From a checkpoint of a small mixture-of-experts model trained on Wikipedia: 2 picks a token.
Below are experts of layer 15 (counted from 0) of a mixture-of-experts language model. Rows are named router (the router's row for the expert), down (a neuron's output weights, with its number) and show model dimensions 0-255. Each number is 500 + 50 x the weight over its row's rms, rounded and kept within 0 to 999. Numbers have three digits each.
Before each expert's rows: a language model's description of what the expert responds to. This comes from a sample of Wikipedia text that the model never trained on.

# expert 10
It responds to: Possessive pronouns like his, her, their after prepositions, plus leading dashes of infobox field lines such as "- Years active:".
router:503562509468560565468497511405517436486549493586406544431467505530476548413427477594565488591468448511569472437489449468420426431529550480461514458495538510530445540506502449520499507509529489463538493477494451539510542395541481419490603492518518474503500467464456518540557400466478472578555430447414569475527509562537486482421564493474547433536479506498563503467529453425441417480476561559479431463388594469548495500462512534499410431505440467500416553530551416519463489608569530524619520456539498465613352580483493549528497513501560519545615547520486514473501536496477464386475497493573585471554541518449477581496481536422515424539518540473455473538443547505493496453484505503462482493598519588417437521455552547562513546524464549446596413550417455530493511509535594
down0:506538460525475462471380488537534457530576447534500448591584495435376446478595496557491460523560465492459535480477481547506521424541516442606413427475507570538448513488544519508537476514470515519524538361437605420528476478542545454470492477522593469505488456529427502467464509561520468482505455518526540465474482507497522522577538526482496456550475461536599509596535434528453515508434449604529530467547526464417532530428472470467495488542521433477530528526528500375520584499531485465451636366580448498502587501569532500511520466484542513503437395542396609387514542520566470401521417445520468484549604406535603391552449530505463509517525500477461547489561516388493503552573514452493518488500530386536545484500508487533531506549453494465496527521481485518460470558582572
down1:502386521547518497438508495486416619572575581517485559514434563395455538498523463517521471529582486470586403469508496492467552566482468437499536576446441473573499480402467512504519467571474512533586470595496442556504393561559442564505531536561467439474478530475606479553486564452463427565416482561426473507437526516586510479499534519522537590489507636603480599548511488493477493490496507511542573488538553464435519536516557500486474506448505472580535426539555490422459559528418507434529510540494526524461461519500546571544515535394479536483518534585455422536470541551390523392467499568448471500516497530441496467538469566522457606497474469505433477638590487510515401436543473482458474541561513497545454473485458475484493573505473459489542508540521455577406497462410440
down2:494514431540461431502412503483461581520420519604598463465515474556470559471535505469469452463537509538440531511422505448691543529501527469517474462499534572492475483487471518463500441469406479509510468467483600506456552532496450551435522529527567445398565558536541469427529473499501500497486545397424520515515466481502512431623520528507565520465474481500502462450523552629544475418476437480572574445535528480518546443402640476488510572489488568436468466511488560554481502481526422430448468510648440585534591462558572553550445473533459524524508511450464463479543466516517549505482527577485489555547579561574520496522599458541425517509593443466507524396551491490479477542497478548572465530454503422494521568503585509482453536444464376465509455523500415491437398514545508
down3:457485573580532573531522536498540543396481412457525457393486506513499533558525527445372469470414554475497453476534474518541616557446560438517495458391457498477529502483491473540507445502478500493555513463525500486532516505427458487518550515546484479403504471490487525486542577539553472531393551465483488427510450581476454557564510558454450444452451620548489532481482504480510482479496468368557536430420477452562543478416472455516430476482412542503446562524560568514493500581477546525552527525602481506478484573461499505534498503530438562396504433476459442479533500505566522453527430548433431561499493478522473388603397522481461496387528382469517579625464503450444513453468403417475497426518385480411494522449482516524629449480408522515531512522466456509526548538535494
down4:484398484584447474472511609522530513430504468445430541542465479461436501498518493419559573483540529486551528463536395497490532595546427443526569482416510465561578481489497462522558451487554507635482494571435537494445466577501393435544523435509514409470397569568470477463507498480457401442535518491436553530443574510492523469508506527525454449494520514514447519513512568548552502429493476456510593509523442551551560463515426499501384460561477474461454416547462501517489587553529472548458526450585358481479518483497525547571485481547523372442496533511552486589461453423511545475494469489434485510513486513604454513577489391497567550545522651478470447510511528300453486529474585495587512563552546549509503501458440478500460459461525512517477535490499536479533491522460493
down5:613532488478532501537558572489512440472504541515531487556528534411491448529532535459475493461558550422585597510441464521389436404571463494448539611425550481396547457512487482541530471505498492483581519436455528416461362471457522476500577517460519426518448538471504615529491494516585567513477460523440570512511500452494455476597563423578483513404503512512547432504411571401499524531453545522526507617583631539485577525531511482487454562547529611477542570489435538466449422548542465488528550472422536460405492456474534574519488568459516502512549441470484572541431545464543484549542520495500490488476433472482490543461539483522578404472476552444573394463537468474386427466520531552447521468507484477530506618549522433469528442528572434532503520534487524504499551527519533
down6:529440541552499457520461463523497589521433459501448569538450552556455566579437535479442488491507514408546515529559494515572540455459562522545540528542501625480490358561551474464518518510530491567564418577556450519526470537468483454468493612517478529521495527530366546516502593547467541423524543394413421556457578526522437513549527503541491494525464592466480496490499536546470529497493483458495563472507398530554475427530597455494498467503521552537526431418498509494406475485424460584438483485574491511542584492538574563489629526453554529459475469570598506576434417430483510555401513483468483539415587471404423544445587560443496489472409542549513463482513467466500434516623480542493488530530452410509576495552500553477532523414482584484508459484542454469524498550518517
down7:480496547627452484458545454519421465500508476572440484537521459552454522479515582435518493541521503541519462355517466526460387558506572518448566526419484403563567461472503431527553467408603526544585470496451423559423483490508595487492509460487529470507584535566598476488513426548581528450595491518559570496500542468590573534538523534501530431471526493558430518490507577453484499495541559505499617498603539439592393537448534528500529537544620550509417600468490499430369507484577491548478535491495504554545599462532440537462432504529477520520487456559558509458472486551453500509589429509577494537570563460480532482537522455535452521512503541480515541466541512449492565454539518527567465443542521449551516566495506546492568550445553588466530437508439513403429533480552558
down8:468509454506513599422532522643616431386484559618470421432430447455527427555446425542531508498506453563543556566512572478444453453446446524463520419467533385540547420533483552448607434511441545572452494520571506415458456509462492498471566521442477485530544489524519500472474477571408521488480517478520480504459382507507458463467496524465521466439443476448527529439534410543472496569521487473501465542514576467505416572508554496519530421406478544580493525437500533578566517468422565575467473450485490531483522517464555508518476454518545483536506544381456513475465528492546480353583555600474542529475579511441429492462509468540416449538522513537547438473450506525512474487537437486541455507517496430494467454481499594435472501560494551469554461468408452497502411600524587
down9:473437480473491560541518519542496505511455477552559568407467607563494420528551507489503533484471508580388576558520511560604441501453518555523545491567456437506492525503598503458536478559432451473467514497482441434589557467468557622516504460496392475452538541517535510513477441489515473530439579544428486504432499564561557445463520524458501490525576510393515462559520540544485525620418520429501460530394499502466446555571544552535539560462567556509466514539482503530575531532513581466498537580521524462578546530425485538478500453501451523414396437423496479517529540563459455540512616471452572519596481550503486513554583507465506407550561468444521523494461477567479489504458436459604519500379504450467593415534581571530527574431464598553532503493435474500582439457481521
down10:455407548533507515486544504400521427514498448539414547486499416544554585546507519442476423423495518481425507441504513500547479539546517519540598559492627616512520515452471521492452454434527485539503526452479496484507492524579514440508571615506461528467460524557488436519503482487477623520565501381569592522481458530525523519499450459445550472485459516495498511512536512481577493488556463551560539516530555538570520522476510457561393455483466508498508407526570558460421471507530573467510527579545520516559553490436468564455536508479484553493456595440473470408440389494466516408416647476520509630501447504465507565512387485484437510530477540602451442565575557482479480469497456432488449484455433499418500542497363517490433460433516517587476483423467538563571510473506593
down11:585503534433443503383551523473459404506496562438492467485566390449528507533460455527470585547499532384526532484440510545425510564532400524572532495475521483428545628473460523467474556460540471499456532517462544513430466494445537503498524472543410594561542525554581461492476538434549459419596494541444539479542398479433472500522484544517481486467502541386508522468499406475450551430430563451503510550534507446505586527497541505536443490584519421448485506517464443470562486438542433473562444534509449495487425508460636602479455491530548528474460509567539534418483490471409486581472516610563496425461486455412502555466461464468510562515434588517499562479604486464516448489561507408511456531546468544534580460563576466490494536566558504548518509566466421560460575458420535
down12:433557483499477516526458497522519542483600505546398474528594454487442600384475519601522453568462424598513515505475487410447584427471469414497582466527487423563513554459453523468495453512597555485470485480467475489558445502471570474435505481491508516503606523584547458424577386576538483447587474531511610340472474471564490477523444511528446507478490554590500542566446482547533475509514441584542594531539534437520481441493512507508542538521418496540515507479416480405471535476399484485430475453475463487410485425457426486502594497543470403453480484573396496524438494508445422448485477578473569496491470433559467533565434471523477508422478532494489572503507473562490568551462555542409533459469544482545490455505441495541560578515454562552466521483465430428515522501470500
down13:553581554498482487494577527482507474503456559472550477442494407499547471488574501481382496469535457543454545530478424442401472465460568493491457465471583423548482523488462446475492593500551500443526444429441504532435478445455470502473555477558464555461449540548515455499515488542503435614459453533494537358586520659452491522507503506451521524543492543418513451471613450484491446619527584470446522440541539592590549482477484473481416450523475411494448496472470489433528510529504445494524530515587468524527506488515474501426398538464458624506514513468372476527563490448541440487466473483539490593562435522512540506514459380506490528576502506474503496589505555428603469466452432475399519583487476489408520468540493552505478531512427426508528478505459500521433419494349481
down14:488462517563546520490488570554563578488451454502523458533535509504495474506547465540462502550440509500467504588570521513464483547524599470467516515468526460550524516390537553521505393496616503468519424549628553505467516539476537564517500406455531411482434583477484594463524528345431454466488418534547535458525477506446524479683411478468497469527566483527497500361497518532484440459547551541630468463486579486404526564427499491499494487469546482468478529455478525441560480543423450538520513474467404463412435515428499489524486516485453591518509519504498560451521510566450528504511433441474504505567491546529443518392522450493485477304522495470484521441459510500453449546511518506483524487422595416570495610484534541530579584537555444534489512471490476548484485569464532
down15:430552411432501433406476515456476487513445474461438535526528464572540427465529466457491470501537511543494439446463513486439494450528521498476477533572475586488541462441478505574473564547527433470493550570478495510406539409447482483474532496593514517567507514460451481571464515510458531568611420453573501628541454542501480522449501510473549554609516553435496551592514433504546423491413475473496489444448424418547565519420438491514520504529533465397551434483494550520451506456416472546527520569540450522437430443532461462478476417541480441476551540445477470433529531428487523559469497555462483548408563516589567474542500467532493573436494484540570654565503553522510549484465488474480562527503493494461517500475549442608555349467559564407544429494594575601528554488444525
down16:439479546414501547446438509534533576461446479495557642497464547576564511513522420530552503492486425429521506453518474615577505516475416528448529485453513523447452517615550477555495562575531447563429537574533490514481441561534482491539511492556425418438534501463579524537482452464439572410412591531512449573554473412526447504512508491516539491510494506472470468469425513482574465508536510493481577528527604468543519540557571547488580498523628476554477482506547447443498454534428485399545583451524464454451499629456464505653514450471503427531378485506487446638454485524482412455485477497522471473493538453466493535449504450471579511501523579569507508557502492410512531521544487460397563507552506491533479588563570553536524447535468594525482475590482481439538483493481530
down17:365446496522420555531539494490527507465472420493516490522543495517505439497541459502535542499501538484519487514482545457598402547535420465512525553556536417411549612475572575543416470464501422433554511437484557528460524482475569545594584441556494517604476481538544563448463524512496544469503516496434505519474499597524534532487459452468509589488460541529532526402518462499498558393526540509489563484471393439563477471529576507499456528499520513435522537560445398464494401521513501398524471526526514485479515430535549528534453452526524479413528549485623520495483462624555528461538430511452408487572509453535473480337451482475409528513476479535534493628431475457469457554543547508495525486503391460426518495508612427464550496458559497502495521456543515497459405422595408
down18:516556521547581472490510527493497552505542442468463505551576481462548540414523423564429565467563506403511470415559509516505566655616605560474493487512556511464495565558400546465528473532489422527486572574503412453510510464388571461500457515522595595459348501546525569510516413535508484488559491578557460464442425394488561575541584444548475466544469454441572495541457512481556517544491430484492474536490537481492463536493509607518476563514500558557602461560462531527472513570614446540533467476458535523522563499542585538457465497477499523490503486531461531400508503381515519406539449472546455484480487493530512590497538476369550466534518469504568515449475557520515597521559427446502607516486503455507510546514531453544542458464458543511501534541499425495548503521493584
down19:507446503564542476520545519456457498422469415590494455437546438466563479461493568518439459509538480491478484503454517429323596523465531473462526441496507544451414463512509465483500538524587525486531535444515491398507540510547458484433496480513396453566516530473520488483497418477434464575427457516432444501478458502444595520492510667486522479475451512502553478524448500410528402493486522502528544493475543598519495515490494553431462503570575526548507543473509495505441521458604553472571540491489534585438471609479494488609527556549554545601629587486556545535507541502472468435511472504459473535505492471430525445500461495482507437532484469389569504481478451371419442528469537555496458525639533453484334484501442480492523434552479421402547547482436510550507514497500513
down20:552530469418567534565440484413456521571489512444585462498482486459507552512468527561516553455506439474583484439494529496527442521570569528555480460518462488489472580513535533526529485517443517463552520560460513526537510427456550499439599475489519480542566497498514376541419538506518493493588542553525463420547514462569575497438589388362499551376533441540467523552474523516532513533513480541501477513434460540423584543683406526441491536451484376558566485506531519505564503499536567501485540564558514461435596519442487568407504557496590485459525497407461465438483550537497493471535449511580472500429491541491412509468568433474530508514538445536470572536500514491470604497498491583497504549430531501539547520418570462568487516427520537570597465466516519563452539369450540
down21:501521489488441537491435489507549456419510403558511633478500435467524501575495433560431506434516500474528518573470491409370505471505421524477514479449451456445485535484523471460508462539477611529377506621521528429566524432509501407508501573562494455477520488467520519530457502382458453515459476507477457477482563442583543595516432504590651519505449531568480484496512497507414482496441497462476430365490617456513501569535558541475553466612470482544548542498518467462568481517422506557543486512490428610426441470438552486602473535465497481513552509538544494510428546554477468506471483528499461483495412471465483510537480483449461528527495595577500552374546574520565441494524474537459502428533485518499484532533471456377527490557473497513420576455501458492498405555442414
down22:584472537542458493540468573521365446399456513453481561525477534492456502497511422505396576482430536504527507446573507470467547462536424502487450560442542536472532495528532445493528516391578523398488494520492528439452563581566580497512436509528441430460544527569376515485531521537519537493440543485511481524548565559500600538514533469427494376480548549392545543479524532511460570498503573439528414417533459542406451596578404446549464400504519464452453535563456449512543473488469495523483459528498493512454461551470441578518519490492497534537531529467603461497469478490525527569538453500399556483490462455521508485497575491421468488413446584523527483564496620495516533419557502385570533558516489439562556398470442476561529499529396521439522505486516434584549567550506524
down23:486476471490498513420551437495512507500555464503524492446600637521536447442596549468539529431499499555499446487575557542463473450511415503417489546444423449512462459451473502546528538365515390470542573588573433553526517577479434484508541487513549520497524509609521516518482630380559512438485374494463480492525517412525533456463339569503381492521506498506493490570521484501503421497561596543477559502519446426522475477420515451521533490486497516433440570480483448450520455563482516540520564508522524500565538501491582444466437440538490519542527475502503522532492468486504493559477362500485519470528572489438437513526591500581396436423407431465585514546554545560497587549549536504507542490452444500532466475513536480537507415573552444467486533479468373474510467469517477
down24:485451502510504499484507478374489433378521449448445483505416499556442522486427595465424488459528494552499555557496571483374552549529619576482559457498628453498490490474522458495508449498523573435510558434505527416560473470556520461513568478467469597506433438519434504520446437485442502556532509437532583502484554606551483455487478491447425418490488502568559579480548536470503499478466429478489484546576389487440505386502410569504498445575489460550517600539468556482464469478523540518474425442505460479483609482527400548466564478530443563556526551530499475470548477565489410505478455397507470582464466461570477614539562506523503550503487478537455469504541538565491409542368507488551401474514542469519539485458501539570582565460527532495452534491469471495532460544581436
down25:552549538480442517554384546488476476500512456487567668554498540433459572448478463506442404531447475486491460602468457430436456503432489539491533452497487446532506517442502488463451480463449515562500343391412464522533506530495574547527464556461503530511491431541567553478494378510507536573642560543516547525474390474516496568460535439527556464528472550509466477490549522450505536451442518598549524454537511526549590526484482511496545544420590432463539412577427481531512425475481500548520416425533454468490504546546545477454513527452456596556558398517580494519495587551505595575526457495492475496497492467548417527508445494442457521518529566550522527432475445445488463515405519455571458483440519464502438559547508479613559493533532546477478486546470490475601585489585539
down26:409492435520606513439549468436530466412512437506542459448508429542554485494440493447470444536476504543566549456378432479614440473462337528530515533415563526426511532548525556530489543497465566510483525541631499396496504545437468499532572506538539410478461433524577436538469470489514536442516426471538526525540422452436526531510523382526492473518481501452476506573519484411519530434491532531414465495476539461559431488480563449529447472482499519432557491503456466570565507454509447470513510503581594490518476504531451532552556498432424584474600480564577513508500545454427469451520463510541478473555560463517516532451436497457462576451520561495572528501548581561463407454579486444595477576573507514506411487378560450565510578560483548500415512450504483485531470565513574
down27:501534503513472576448410471456413536450534623428572410507615604513523485563503496480495583511492494445619481550449526527537515506470428548558477486480506506394501479577512464547468504601424493472493567579423463546430527492523463515440498551497465441488507445538490548473518568512475450549488434586486538582452438407422474538480476396512504464438537552537555471448402519504449500515545559557558511526472410502539553448548516488543455411510443502531572554492506500401549469401464509474478497511576558528521457531466505511572516501539490539466550473515433513445442402464560489464493503502459505471467504518472630431450586477584495600536451442522359517476491574553469427501484443510571537343447490442438537512467513499532528526529496511453456592493560489513522470569432438
down28:571430510461491529418462505468506534446456493461505432515531447425457478491493494428532457517542496464587460531468494488619566439453463503386551489486473529427531523435599340530551517521514521473520478527460446464523426461502479423412401574557499529504590506569529551484440561469501451422474465466503515459540443547486493446561551448544412510429527529549630551471483434467506577540490559538454420475536623555501554547536552564498512432444510432423511446528549430463509524486503587438435523494539513545487521550557596462531430593432515499616568487583582412497411401528529497593500447530521482495528493512539462518497504445427556526486466473482430534423531491523420530525546458536467540519562472473422474477585486487500452456540487483532445506476413479430454387512476531
down29:466503389604442529448477527518559606446516462551593550535510443634433499487449529432513491509543439480572477491561497405520527508445521471517481547424480472459545472556529473490499503471523535582413530528487419554522498484488477517499464563438553492458482576554492377464428593536627534413515523514537498459553509594511521473481552472507507569507558487561479515595487470602498488530523442428491588511552489500546573547527527523473581576487503412510437438538500540477472549433492469613304556621575470504474534492487448406530506498556427435529477458522468530472562483531528479531468465545573442425476427532545514508543491447522517598459577489473455498493558606492480573568472546552463512521539555428539516490507516458474471493555527501467549503417546508454429471497572429
down30:553451426511552514474454518507473463538439505487481542471480559499573473518421542555471486559598571470510584494397475474512597520571597459411437513511575507395493556478488512473481603455486548499574597463497488391526475559546466609461434425484527431465525526450467442437397493445521430541528415485482497541430501510369499423540500451565561546446513498481516542415504567516539521547465479405501532528474492586510458582488426443514528539598518511546511443542474519449564581531440406504500526597567467543483342546502491479570547615526492478477551447471495460493572432491496546487530448525475500559536511520476523535505538431450530449616536507535532484496557465469480489473442431548514484494501609580485533473462487403490463591549424562527460522497559467554493475545537444
down31:450648544434544470518484635530453528506561431497455540487479428555465538575481483449530563451506523587518512426530484370562500505494560543576432456591555490540436563424379515453533513497492501513457490456544488428532500375418456461549499572508478545404482454489538559482527468564450511463569501428486486486504442421497409578393514469521594535564500429507585498549496401536494473505520455477573530472504430499464570569542564457500471502492436480517482545463542623475423532603455547494497520527521536500521522487537437517499485512479530487505543514471486443465620472497448553457552453521543400511635466555521490437484481518521500582596549488532435457543493537512573524508511436489523507585527486568514515444487462554475458569529551486560451533394444509567517508417548437
down32:464508597520552549498508501490560421568463495542411482526525389492548498416474599561435541478523609520502556503523409584538453516591489492532515482548490571465569516541434525508487576511574453449484468380510476450520469383488497504522447549522507564514486474469426501413390399472574511484544451628527537572576479427518505522514577418545539488518500435541482471590498493428492414536523525578431590565514477425432596465487453457527462443505542506453546599469416550629495490504526505504492519490476585576553496497494465530507508562424470509536514482471581542556531466510525495467492467438531487523613514509541530530506456502542498528543450508502484483529599511565570595540517446553516558460436483484406443430549454475592392526476503580440498514556414466475474552530501496
down33:451449483522515454476506615492487535554527497498555487592446573503447591433421502431590555464414493526495440582414562536414503485512513404546374524550506502505595570494497568536493515490523490476421541484516519491498514430498559433489547528558527467385493445619510446436581530535510442422553512493540509455444482552504567426483568430480477480470406504585596441549530551498477526467463479447552569525513520521562454406531482603533537511496520455401429453458407519447429420564481520513391513491462439493456458472548547417509584557555514566492454496626447514410582479495473491498524547507513492523496441560456465536468505497574571617548555516463419539509460449397557521565480476527518410505496572513520505510522468480564523519482487528510499479498403579557523506540483510
down34:450473477403500444481500507462497474608542535489451508476500528546385529566515451515540451493526462498379511538535476482467482521440507524568458595477522551540590520507566504580525439495586525478549502529502426412513448530516456557541590552549440439499478448454485490529507384477447408534495511520469572391410580522542468506498412504562490476427446463422429598416558559538442529422507474435606506515566571475504425494596514420441568529468541435540462558547483468476537608494519455464515568508524478445412388536466425505586559478510557496544461536516546467468551504436454465446562544489492564568534499453443470484484536473426415547511439573560448493510503511433451478446546547536471467473490535565530588579523570437493600552463450542545449477509563563493541501505426543
down35:386564500608459465434538599557444527460592463508583574473430429545488507459446563425456464511395520435529468533527402585461558436420411548466487492528532543483483453412560533483520537452528506554476478422487420533435545550508441474503458545525482562468479518487477502591547438505520497485533519413425494406473464518449457576474450557521579442566510492513549524466463549577417534434445518422496495520473469510604544516440462554507514471564555530467469483548486468519439524400437551507391548473510533528617515473499565473514523465546515498470460543445502540512586425485545497462442481520575506474513466520615513490632381528447456428470598483487429514460489474487459541560476584471416474487493493413481551462541519485498486561479495526444597463494594508479488603476435491
down36:547453570439454533460456499475566513542543461522461547499452578471463481510498417593564539375481461516506456564596536564557586411457463514569497477475480588438483544527537368519466592436515565428490514548499615502541519464467510490427596425506496457537494485555448437397462430504394590487412558451560468571515568470455498514428563479573529510503485551552497464502575459493515504499473468442513424451449387528445445497514371512479441623524409533478534546518413463428490540526428591511575492489611432498544533530541540594514554502529529498510530522474501405430555554493523527516533497511547560510487452535475544480458452522503599506461565513587384553506496495461539493496596479488457474582519556514494533459423524489437479476503515476459490567550537513516523454495454491
down37:525536444473498605502453515572491441481617521477520499504445548557442457556498565492464408506483448526606488446413551498655537464466478515515547501474512508456378495534513467505463486472499550533472500421528518435527590497510485475498397431569483443438553439403493465541554496549511456567597548550493439502504533513445454492532504483578532572551596487482438497469477505574468583498513508511511482540576404549364450487491503481392493396529462537485510509452512518499525504447450463426435464450476490436479529534494393459583496510510404479434494472428491517509502544468527442485428496511479493533470521454606560546524434511543515506523527465390444578477489557490487497483456471441524573500516437502612468571471592454408477617562590476456493475477521551455519656529557544
down38:408460540545537499457579450591565559603588475490507497535510563477412467454559528557516522574494578475585505423456454628581529499590503497561498432552494532434527579528571486650471540526476511529492533555534519423515513539485442625519515513491522405457514454440447492483414594476532482399440405524431528482551490476435536554520536476511528480480447503587566466512466568461549529443440516547526533455446522521478453510458432466590557527496498545464485501552486466464420479416468444458459566452426488576429537581425510559544533578481496487368474458465573434563480618516447541511458432445556502438436534494521524479486509544516463580484425471516548546450476416456490586555524498517549492410554496529529467488457497424485428551440488501488580531504535532503556503500531517
down39:561512556406484490509615475524536546456500395497457420506490545372531485408514548465364535510536521505490505405427642491535484502580501419473482536536430559533480399507586473538604440609513489436565445515426611511516492475541531579529553496512395532518467557564482511572539479524494476499518508483497496549480431442467526516507529473531447443400498395565527475487505474423526507510574400499465460516532515447505435519530542521411397497446552484604485492477556581591563484454554418522560503526514515420415481502585477571546452528511538431535479551466474474513467441505514577445571456500558533526499563581399574530458429492484452525536450405433411488518481534540476430447520524488483460566491519472497589469459515529488493546483527522513550442554467505421480503477520526
down40:519508403509447495571514514548477506465525547471502425450583445629457500482403498494531524443484415443468474483424429485467402484448574452495497479446440585495582408592524413522639422444476497577577516501542515543460490415501438513488492521455542456529541566480585519450495555457515534559505517470428452546535559494613603487533449497519524465488543530495475530499461515533514526553402419435559453431520534415559543574542517569478543515566486569464471518496424412456521587512434458492456581498511468438492362469510494549520470476597408452577543448492549461550485477460528562516562451532420494499484442513432461539544456464404500512421485546526580538453480497493455546492469442423516523609478500494603592589534419512486510465505492565528446509503519566532458501512518500
down41:520450548387447460474469503510539483550474460491513480549457422536504508538551474505502516572499601473525581509475518490478590461555589411539543521518556479458484365494545462549359541450493553488445568513530485549503528524444495496434519464582538471427592452464488468450490500522558400491567460528526496505562484561440547591474467489518558413451478480522513488403452349410514578510518547497485345506477468585426493428579498420463581497478550508473583425521474524530582482493524461424475499448537509414512571523552507468562490487532467462419391516512464533401468385505505507557352566528514462518477540562521507551479508490455480503478421540522461480618544443476572574493494519448491547531495460535485481461447537503428485460566423517510510561542439503475446492547417509
down42:475448476502524505495401540475554566420461521420525480497578514547449521584500519581411392434597510484439492566453516455514569508487471423570556429507499499394537497563484524522444504496457396453528528563575560502434466461574499498456449499470454484388449539448467517517445527441457561507501555474576488533555460456487504486385397408544547511494511550491502577520552445402528534549473567532462445483488442494611506521565485455501550471530406559500529472531509558575506515419481537489541536451555576536502490542544570502530479535500546498486503525441567388476529576557464541506507459453497377560549412502459556562493563431486468556454476465434462560566447411540582450536510512515559584522553495445526547510497580454535487499531552465425527525578494484593517437480372410
down43:533509527492493425483453503468522454548452442525543480491445488454387518536500481470521507450486522405428472506508458414433516545471454559453497447468405475439423547477472420514486506518539511485472457506480502511423484562520515410557507548457571468486588526540625518598448468465497533470444558480608445597471390553522540459548517549450541443452394471513561541451526495491352462526474615422464519471515536510513575434557535478559415421478546544513533544596509403505599454426432504516529408557552523494550603518426530526473510504484491568492510545434522510418399544420444557440523488487468485467483500508421447538514456550458492515585514576466531541499582522517460543534457482385497498492447578568503527557520408503575524471494503513620538504484423536619509486490525499
down44:561541420491535487447467462491477416551483428432468495529610574557577498592427479451492634418471463478585509434501476506518461463508563610466467540436582467407464634530510379510511607532514489521515494502517518554512500432458483510548519402536454539543544539391598465490495514518632499484507535535529471588448461482530450565564450471511438502522533429452547473518455519551515519480409469547456506562543471580467606502521533452409510568528493501558477504444437458421558513491456513502440457572496527558426550529486529536473489471505399573558490479479556520554469482507441573527430521481578526503523553494399450554501485458412434453523502491523537523493501459470500544523411505418510579497502614522572494567535522510450499498510508469555477551472595510508498487423349489
down45:494422457425501506482474531505545501565474478505504521495523526513449534424476435555497472580509517530510551476488522538557494478572450533467421574444508504479466557455461593482461536505460518547534507611501479513564503430486501466449476353521502438514569490580493435589500433483592533485504464619550452505456472455496479348489457562477463460501517481547453458554522443466375495431542579478444481446509448431494511455470496493482492502476534502491571506496527548609548422481486621501460600475535558486521470515539544548466481567526579533636487517509476525451558461493491501568549502525574469517507509484471459563552468393454536514610515423479449465449551451497489459425583516549569427557508540505450420559482570523551462510436616494569587476590452413645500521423509590
down46:467446486464562518586548546532477574478496526447431381451481565584495471503478515393474575478520495561446471441459559527494575530501441461546486574486534460520523506538419539548537513540614430431544515515567465532513517478566525485580525479561641571510455512508541478416515576484604524456543512461479463546503558472474490473536480466447529469545508529390491448516523534440597610581611631540529491442490472435532489512463558480524463581490541546492514525504537576508463473509472450520536484479546516465506453462465388457450564467629383564510493550375475495582463385513451415519453565459466541554518526535507488524450472507527576583570491473497501503533432540531512444508484533506573568528501577490608515487464512490445496453540448534401543491547438477554450485448431425
down47:513544448483519471404454466519517583402552447534514397434502440614449482475530489492477480483502470462484522549464518430490436418519522456506413429529595468546448480546552490458558466511414547534575480563529504408535519491534414487468491500508500558555501378430463503548470526515508407509601460518481427523456494555428474582517516531474503408536546513470543413512551587503581481495472500438548439539460527609504479448484395522488390568425535565401449435559481451460520517478475523488538473472535427512499457517432528627440549518542483433540507588482476446415559450482552501448378564462496504569525534485521410523452435537449463517491564513493458493520481476512440551462414451505476440506446483516457544506498497443492594597447600439517481421498477567554442511627467524
down48:418509447450552628556546472523429396516589530493547514577516495470538568500497441479532560458541445530593443517487578464449439573418485528495523426514527455531526503469439632521458458472490483499526507548444517576504429530475498576586497539438522557535535456511516530484478480536531491503584544508502388534531522505541519424491534419493496505563568434574543556518526512483488479482534509494604485530409345493512583498612457404552553421466570496480505521448534527489462397508473488487454569479443465535541478441417428606421474495373541545457477519533555505501486513429466484443422471493395531456431534489488455558470428427603529417439512458591531451525454550520561535533530402442458533505398497482456525515482516516477571491487485519517469468427550556439527510519580460
down49:470431511497476521421533406479503599516435494497450549530486460519459555495485554531570564518515471527515528486587411437462604487458483420490574424530518509575507513416450460444531533501584515490558478437493462502518415597468486572425555375425542466457587491552552410494476377506446494470477450461597440543574539568542496491477583502469489428431497522509490576558476563422412548550482383600612495406507452538522418514516484500489441507517544536439506532541416455461377459576521548470540495477531457541508521539438553580465478499517433488509484561511554485477475497539552497412506528598457512520481465478508506575529544487534522627486519456544429539461485474498566500508439555595388440488447540491458532500575493517464520530517573586547507426473414499525456454518506527
down50:536453532482515489432434516446431440473476557412553523510540465516525476553502430469529490534513507515513521479546410530510469619447494499524490482534508461514563447392457489581517543433416517521540488470432521365425513525520468523443550550530457437445545595442401461460571478554447477446465511424451538425513406471480437518490428552501487479552539407526493498560524499466552517418501513523528544466393433487556541480443514369446488580489425447492431477558537529507470523573486487520419512539482603420491476330503490542564546527461510483479509497450562504404487471549502456559584469457492487310461438526458471441513585470512475459554478535451512461526553572557475508446477477413496481479475391527507487475485504489601506528502420631500511546506517503436538462441425471
down51:527527536567523493574491473474549430502537432528582473487549427414521473515556559505486485527517521579555401416537469429588536541525510546534525472494542494411467476608446440566531500562587500551469447507588440544580493465588494540512466513461416566458495502514440550553500410482548482529488501429546635417485533497612559556552514485462479474589565504499439567479423357546517501582450549516468553430486450411452463473535567499491474507466506490551540505461579499497529548489404474504418407489498445432529531450415406512451545483491471490436503481428578479567510561473525571469452532487451451446517582529533508502444484549523492460432541469513434480424491382526513599535490578522565590436520551475486489625552438569488515498478492494462499573516550515462576428481498542
down52:489495519442561515449554468474508497529492479539523447505422514521467413557442540531468556429465587516525582539508490482584542528596482460518467478516493477512513506473441502502521520509478487522494503412403528471427552445481494525471472503458527491490567508468497510473497563490568393515520530494512430484528512482527476415465427512560553561527530543422477535494429415545462558504487517517433470412494543554432452500463449593576508523449563514537528563512528511598494426488406492533529405529484547517569547473429553525483573669532475461618493426449437566442419484524522478466388540584524498611429496483434458418510469402467604441544564398500542623469490448549428539509446388456510571452479486444533488432547582461453452530511480473540444420471523493519444433478529364
down53:480432428536448611410578545486542536455449399513518596442573522452484428418459505504546527471370479446551550518485505429517534425466461550440550576577445538534466551519600466473535538527329551492468578474524430503560516528572522508464557563426497501522434440436575494557513534557438562527437500514475335542462513457491475520505544509527530578538506547448546453511473448577495437463470512552481556476537572480498457565514566558506467560484526521545499491483478467580543437556435604453438454528477518534476518497455502514526433530473472564484508482541459487485400603591492488432496515468517518474476503485420469568419527483432524450441520570462516483458464548421470448525526535445562517415445468567547547502519549590519513575519431480562545446591551449499560572517450518
down54:418497490444509410510433446549470546505439478566511403410484547556453600488565544564481466500459506478577555517476563465476548532509566454463526674529547542503503450442506558545467565522555504516554427487542455530535454617565447597582476505502515471451487503564443482543527510474514441418489377511524563481512484563591498422498592509533418450463493510476391635476425622571540492546449468446499450412530512476465507481518554497451547531516458554454475396422432529492531544437519558601484523513513425505460512466511447423522470487475504499452489539476549540459494455462460451484590572545547567510535510466437469509570489475573454571511472527574552547569583476547517465530433531508504416475477489496467493514437498418504524510544621457572467444495478519465488512580601527